{
  "n_layer": 14,
  "d_model": 192,
  "n_experts": 128,
  "experts_per_token": 4,
  "d_expert": 48,
  "d_shared_expert": 128,
  "activation": "clamped_swiglu",
  "moe_layers": [1, 2, 3, 4, 5, 6, 7, 8, 9, 10, 11, 12, 13],
  "router_score": "softmax",
  "normalize_top_k": false,
  "routed_scale": 10.8,
  "balance_loss": 0.0114,
  "balance_bias": false,
  "router_bias": true,
  "init_std_router": 0.03,
  "lr_router": 0.000711,
  "vocab_size": 6153,
  "norm": "rmsnorm",
  "norm_eps": 1e-05,
  "tie_embeddings": true,
  "optimizer": "muon_variant",
  "lr": 0.00856,
  "beta1": 0.95,
  "batch_tokens": [65536, 131072, 262144, 524288],
  "seq_len": 768,
  "train_tokens": 529200000,
  "steps": 2635,
  "dataset": "wikipedia_en"
}
Below are experts of layer 9 (counted from 0) of a mixture-of-experts language model. Rows are named router (the router's row for the expert) and show model dimensions 48-95. Each number is 500 + 25 x the weight over its row's rms, rounded and kept within 0 to 999. Numbers have three digits each.
After each expert's rows: a language model's description of what the expert responds to. This comes from a sample of Wikipedia text that the model never trained on.

# expert 30
router:459436482527513518460526474512479504499510552459495519468514463466514484518499498538511498491486492502550521495557473464507499525514523521500522
Description: Counting and ordering words before nouns, such as two, three, second, several, many, plus next, full, single.

# expert 5
router:483460445525508497518499456530488501509478455500508520496476536507473482481498490468461493497480497540496471469503527550489505482463497540471563
Description: Opening fragments of lowercase words split by the tokenizer, often Latin prefixes after to/was/the, such as re, trans, inter, o(ptimize), inc(ome).

# expert 2
router:552520467477482501484497506476495507505506512538525488482529472459509547515465505508539496435505511530480491482509510495487502513521511477558507
Description: Object pronouns and nouns for people or communities after determiners or verbs, such as him, them, the player, club, town, family.

# expert 52
router:498532523488459481502511569511500462461505455521508498509519530463517466515484455509501475557534500497488504474477515483502488523465491489516489
Description: Short inner syllables like ol, op, un, ap after an initial capital in place and surnames, e.g. Honolulu, Connolly, Hudson, Hunan, Syracuse.

# expert 28
router:521487446499470494522458453496494538557472473495460522520512485481517450520497477452488482488502516510495502504499476511454528472475503469500504
Description: Function words in biographies, such as his, and his, is a, was a, commas and of, before father, son, American or former.

# expert 41
router:500500512492498535452486526545531548514496482510518434494513490471532482460535472488538510471486481486489494484486503483475515533537494497489501
Description: Inflectional endings and stat words in sports records and tables, such as batted, passes, slugging, yards, scored, runs batted in.

# expert 56
router:524490493554501499503479503487493473521496472447526486555516515509503494522488555481526508540528504482469523507497512507456473486526520485494484
Description: Given names and their pieces at name starts in credits and rosters, such as John, Michael, Jeff, D-mit-ry, W-alt, Don.

# expert 4
router:464488532522512501498487471545529501484530474492518524527479513478502513519520497480507470522536530507461545514525508541539475518501528499480524
Description: First pieces of names and words beginning with D, d, Mar, Luc, De, plus inner "uc" in Latin taxa and glucose, e.g. Cucumerunio, drafted.

# expert 9
router:478496529530514456521476507505469550494534524491516556485528497476515491502521498484476553542499503463497487471529441482519436538496463503507534
Description: Opening consonant fragments of split lowercase words, like p in pyjamas, cl in cloth, t plus err in terracotta and terrorist.

# expert 3
router:524512506506502500485497490511441492500486503524484513506531446523493508485499478455495548471520476456477524492458487491504536467473541508470457
Description: Second words of proper names for places, teams and institutions, such as Park, Road, Island, City, and shire, mostly in tables and infoboxes.

# expert 57
router:487499516529502516485526529521525481533469550519518532499520523511505482494526475540463519542493505522503509480519460452532462524456575464499544
Description: Word stems of Latin-derived verbs and nouns before -ation, -ed, or -ment, like author, exper, collabor, and the ell in appellant.

# expert 55
router:503516467461455483506512493506530462503475523484524500520518520481479507489537512469562539453520503519447477479482481491527507491555504482492464
Description: Everyday social nouns, often about death, war, law or institutions, such as death, prison, church, children, school, government.

# expert 11
router:477543479541523495535448481460464486511528552526454521473466477521484519517488520505520512529540518491480567452527495499503511432491494535474491
Description: First digit of a four-digit year, mostly 1 or 2 in birth dates and after in, such as 1961, 1935, 2012.

# expert 23
router:535501531513504535529503530536505524460463490517525505495491516484525478519514488451508508509463505525502541483483500472497470476454513504524523
Description: Inner syllable pieces after a short initial piece in names and rarer words, such as Pen-it-entiary, m-and-ated, P-ab-ao, l-it.

# expert 40
router:480488526483528502497511492547533519484536508461462487478520498504528471507510496518482527446481466452507479497461461470480534505500517478492510
Description: Words in football and sports competition lists and standings, such as Cup, First, Euro, Scottish, Runner-up, plus list dashes and table pipes.

# expert 33
router:493489469533491463543545543516488514472506542488508538509547513500547515510526493500468531524482483537498510448481499490515478530461493537479535
Description: Opening stems of ordinary verbs and nouns split before -es, -ing or -ed, like rece, caus, inj, chang, incre, and reserves.

# expert 19
router:476475457492494448465516470500470502529464539516488548499495450489469508477520498470531559521501488496504496530509458497513473503512455510506521
Description: Adjectives and nouns naming a sector or ownership before a noun, such as public, private, own, art, social, military, National.

# expert 51
router:516481544502544501462517518542508501480535515481476521479518432501546518476519504540503531475512432478493507510514512473539532485517489523499476
Description: Words in names of sports bodies, awards and honors, like Hall of Fame, Cup, Award, Division, League, and pipes in sports tables.

# expert 48
router:509509512495477497468465496505530514499519536503514522497453493505551537514515496545524498548519501518527514526518495539490482484454495520515560
Description: Word-start pieces s, ex, des, con and qu in French, Spanish and English names, such as despot, desert, Aquitaine, México.

# expert 49
router:517477515506520498501514472510456505493477511509540479504532531538518468492506516480442495477508481493480519497522538489524490494550531525529479
Description: Words like among, between, along with, one of, from, plus leading digits of years and numbers in table cells.

# expert 13
router:511472475497459532515479460472522473481540527529456510484467465531438509533466487515525461471499498532542479494497511548481485519507456521466525
Description: Line breaks and pipe cells in wiki tables and headings, especially after header rows: | No. | Title |, Preceded by, Kingdom: Animalia.

# expert 24
router:499515490475489492527507500499544536477506516488507460497494526511501556529473485515519452513494473516525537502546531496503468461433509508472525
Description: Single vowel pieces inside words like anaesthetics, orthopaedic, Holocaust, plus prefixes such as non, anti and Romance articles la, de la.

# expert 7
router:522508531450516474509472521528532500473516476537476488479493465472514481530520485505455485479459481518491520455512527500549493537552491498523492
Description: Single consonant pieces inside proper names and words, especially d, g, b, as in Amster-d-am, Plov-d-iv, Bel-gr-ade.

# expert 32
router:506522439519469512502543495492485488491485503496508462520507507504498511475489534520494501497527542461504513488550492481513504535546491506514482
Description: Adverbs and words of time, sequence or place in narrative, such as there, then, now, later, when, follow-ed, plus day numbers and years.

# expert 29
router:490499484494516557501492476513529547494502457483500469443500505515518526485512517510509472463516480480473483504510536534546497484463486496437521
Description: French, Spanish and Portuguese particles and name parts such as de, La, Saint, Jean, in École de Nancy and Rio de Janeiro.

# expert 6
router:461508475487510520482505496513484530512504501502501495513454509517498510498479487470548482464473542540522505529496483538461536533477516509518511
Description: Line breaks closing table rows or dash-list items, especially cricket stats tables and "- Label:" infobox lists, plus closing parentheses.

# expert 37
router:529489492542531490504482510530468478545499514514515481533504469488489514489493540505484511487496503473507555522522483520520537478502524489475487
Description: Words and suffixes inside names of organizations, departments and awards: Arts, Research, Health, Liber-ties Union, Veterin-ary Medicine.

# expert 45
router:528491485513486515465475540525521501475496498513526474479445480468485518481489477528489493482510487501519504520502527542491515535444528532474498
Description: Plural and suffix endings like -es, -s, -ers, -ions, -ies, and plural nouns such as points, games, events, buildings.

# expert 59
router:457553512571476499515504506514477485489501522525475534498509511504494520505511517489516508528549508472468550496477523465486484475518503507502461
Description: Digits inside long numbers in tables, census figures and identifiers, especially 5 to 8, such as 1,620, 4,818 and OCLC numbers.

# expert 8
router:495546557493511514500529537516463517441453514495501480443510521512489458472490460461498469514494507461459476493486522511491483546523465475534483
Description: Consonant-heavy word pieces inside words, often after st/sh/b onsets, such as whel-k, Hotch-k-iss, ligh-th-ouse, mix-t-ure; also step, head.

# expert 60
router:501493534482467471519543535508501501504513507501497470443505513500541505535491492548508490436500490526480515514541468449527456485509549458538497
Description: Middle syllables of Spanish, Italian and Slavic names and places, such as Cucamonga, Dinamo, Niccolò, Meštrović.

# expert 21
router:544471478477506456460477489500457504505500499469521466544478534495485480508462520551511528460457471488531477529518511500507508494518538487484485
Description: Adjectival endings and whole adjectives of society and politics, like ual in sexual, social, political, cultural, Soviet, European.

# expert 25
router:541500465478506523494497468516508554505508482499536487550532517491464504460482501497463459490525535491507464474535467517485549505547459498449482
Description: Prepositions and verbs leading to a following object, such as to in "How to", of in "many of them", on, from.

# expert 26
router:550511459562485561489505500507474497474484503511512498488484490512499532490500497531517505490510483471509536511496499498488510523492527479475473
Description: Final suffix pieces completing words, often in tables or taxonomy boxes, such as Catal-ogue, cit-ation, pass-ages, Philipp-ines, Scientific classification.

# expert 12
router:502537501467494556499534533529526491485471502501486451505523443476478493490487495514521514450485504481492519482500514504477495450488507504488515
Description: Word-final pieces of Latin, taxonomic and foreign names, such as -us, -is, -ensis, -idae, -ius, e.g. corpus, coronavirus.

# expert 46
router:516505513531504508543485490446473468487524509485504522501510526502526512537483533468525478525530497502479540528493470464466481475518486475498531
Description: Capital openings Ch, H, P, K, J of personal names, often after quotes, parentheses, hyphens or Mc, e.g. Charles, Marie-Christine, Jean-Philippe, Ph.D.

# expert 0
router:490455517463498499453480479501500528495490501477484540504527518480465498497500513535516452476519489525490498493533476538485478508521503478481534
Description: Column bars, line breaks, semicolons and dates opening rows in tables and numbered lists, such as "| 19th", "; 15", "On".

# expert 14
router:509518508477508463543479517493482504525523491493541552464495530546533480515505471470471503533475461504466480496493519480521479478496496520479468
Description: Capital-letter word starts, especially K, P, F, R, beginning proper names and song or band titles, such as K-ennedy, New K-ids, Ste-v-ie.

# expert 62
router:493456436499512493475477466524473508493489479484502478491497492539509487494537484511516556483493568439512481506539538494550488499518478526546519
Description: Adjectives and particles of size, height, distance or direction before nouns or suffixes, such as low-power, high-ly, pro-portion, short, on, out.

# expert 58
router:522512498478540479559488482497469515536484483508516492480504521531528524518487480481548480506477493535538474462491498528495457523507508532524497
Description: Capital N and H starting words, after parentheses, colons or quotes, in census tables and music charts, e.g. Native, Hedgehog, Hip-Hop.

# expert 34
router:506461534479485498489476464505528509440544477481496539480526520515483508524489505472504459512511470522510493534471508506468531498519465522470520
Description: Capital letters starting headings, table cells and list or infobox fields, e.g. Career, Density, Width, Driver, Difference, Last aired.

# expert 53
router:478455501508498509479485467524497506485476525534550453515500500486513491507514549501516537471511551517546488537478480513496512541529473551493478
Description: Copulas and participles in media or biography sentences, usually followed by by, in or on, such as based on, was released, published, located.

# expert 10
router:484474516465499470542513479492510466524513459517472495471518434499511521550531508510459511542461497509468490494491499523497502502496476505518524
Description: Opening stems of common nouns such as g, dist, municip, port, sub, ext, often in place infobox fields, e.g. Government, Districts, Municipality.

# expert 38
router:537496463501453516454474508509529488527513472524495469505484511528478473468466491502460461507517508468522461529542490541533534520535515486442498
Description: Linking words joining clauses or phrases: and, as (especially as of census figures, as well as), but, is, was, are.

# expert 31
router:498507448486482536490475480523496474484538455506470504505538488530487517498499527471484487490477483542536499553522531509499532488512500527536498
Description: Sentence-final periods and the line breaks after headings or short descriptions, such as "1988 video game" or "==Belize==", before new paragraphs.

# expert 1
router:494496492509475536473507466520486505484511492535503456475546523527499546499513497494470495451526502462523509518509522483523483466503504523489446
Description: Prepositions and day numbers opening time or place phrases, especially day digits before month names in tables: During, in, 1 September.

# expert 63
router:544518477494513468512466489462505486482501482516467555478473532498471513494497531492499484514517500488472487525487546480518509498495481503500464
Description: Leading digits of years, chiefly 2 in 20xx dates, and capital letters in acronyms or after brackets, like the E in CEO.

# expert 42
router:473483534526483500486533516515544483525473538495514531537480509499522493499524451487502483503455488558488499493515497533512462470449507494510490
Description: Second-syllable Latin or Greek stems inside technical words, such as chem in chemical, bac in antibacterial, min in mineral.

# expert 16
router:500483529440479465486548534507510469449502499536503477530486457480518473539509486458506478467491535481503535462535469516516463515510531488533458
Description: Inner syllable pieces inside longer words and names, mostly after a vowel or consonant cluster, e.g. nostal-g-ia, Pose-id-on, ox-id-ized, Appal-ach-ian.

# expert 61
router:467522498526523535494508460536481497459495526511472467490491466466475506468509464497489509461522521496486500460521504466499491505512501500487499
Description: Numbers giving amounts in infoboxes, tables and text: attendance figures, speeds, weights, scores, and words like over, more than, six.

# expert 15
router:502502519501490535483551523491487494488456524525483480557460522469507487513505494514496474499481489522486550538516474467522443515526513521495541
Description: Middle stem pieces of learned words before endings like -ical, -ic, -ary, such as histor, techn, liter, and the omin in condominium.

# expert 39
router:501539467493511489454521493488461484524453479545498463485470510493498475512477472465532484507434518540477492495460510516511478519475508526473524
Description: Line breaks closing coordinate lines and table rows in infoboxes and tables, plus was, is, has, and it in running prose.

# expert 17
router:484531472515528510491487511489492513543513493518486488517482499459469497490500525481463495437446476474517491532543522493494483560547492505483506
Description: Word-final suffix pieces forming adjectives or abstract nouns, such as -ful, -ible, -ent, -ive, -ing in nothing, plus and and table cells.

# expert 27
router:470496511540505469498499491532491513523540485491517485462515514479477450494522547457464515515500530491499513506435546535479513485492488522501518
Description: Everyday verbs such as took, play, ran, win, brought, and noun pieces after a short consonant start, like golf, driving, ranch.

# expert 50
router:468504488438482545567467482502492474492472485468481506505468491449466508540506498516522505481487503506497513478513476512440486478478511499456522
Description: Opening parentheses and separators before dates or glosses, such as (born, (aged, plus byte pieces inside Japanese, Arabic, Thai, Greek text.

# expert 20
router:472522538477487497474480548520514492504481527450515482491511491518510487522510460463487473530497487527493464493509539490519530519475552485552438
Description: Mid-word syllables like om, am, im, um, al, h inside foreign or proper names, such as Esk-om, Montg-om-ery, Doneg-al, Stå-h-lberg.

# expert 18
router:517556549576504477546505562489490493517488541493510499496519467460537453509538511491530520534516507519510538463508500510516489517464481512512488
Description: Second pieces of words after a short first piece like p, b, m, such as parchment, dynasty, warmth, pachinko.

# expert 36
router:516498553520444498545472520494538494475525496492521462473453500519513519499520474541478512493519454540511489517480492523508493520492462513519515
Description: Capital letters opening a word, often right after an open parenthesis or table bar, such as (S)O, (Saturday), (Podemos), MPC.

# expert 44
router:499496503510542469557481524503508471527489500523531523475508481493523476544518506488487542500483489491525446471495500474523506519560460521509487
Description: Position and role words in credits, sports and list headings, such as back-ing vocals, Open-ing theme, right, main-draw, title, lead.

# expert 35
router:521534451469493490463504507511507519470477530500498469500461489526480492506501489515551514550525473467512489535495446508526548474525474469508491
Description: Country and region names and event words after a year or the, such as 2020 United States election, 2001 United Kingdom Census, War.

# expert 47
router:489464455512511508534499458487480497505509482511472532505472513502521475538522470507484529470503506563453512480520436550536481538512446529500530
Description: Opening consonant-cluster stems of Latinate words after the, a, to or was, such as dec(ade), rec, tr, gr, exp, dist.

# expert 43
router:477515563464524470511520520500445503451504516534487470477493466525482491533519513481492512513455474557484520496517523485492472499561498464470514
Description: Word pieces with g, b or d in mid-word, often ag, ig, og, as in Tou-g-hen, Se-ag-ull, mut-ag-enic, Caen-og-astropoda.

# expert 22
router:471511544499511487507506482529522487458558510459514495505510524499527511511515499537494503500533480505479489505446467517515512506478479514514534
Description: First pieces of words in sports lists and tables, e.g. Matches played, soccer, Quarter, Assists, Third Division, coxless.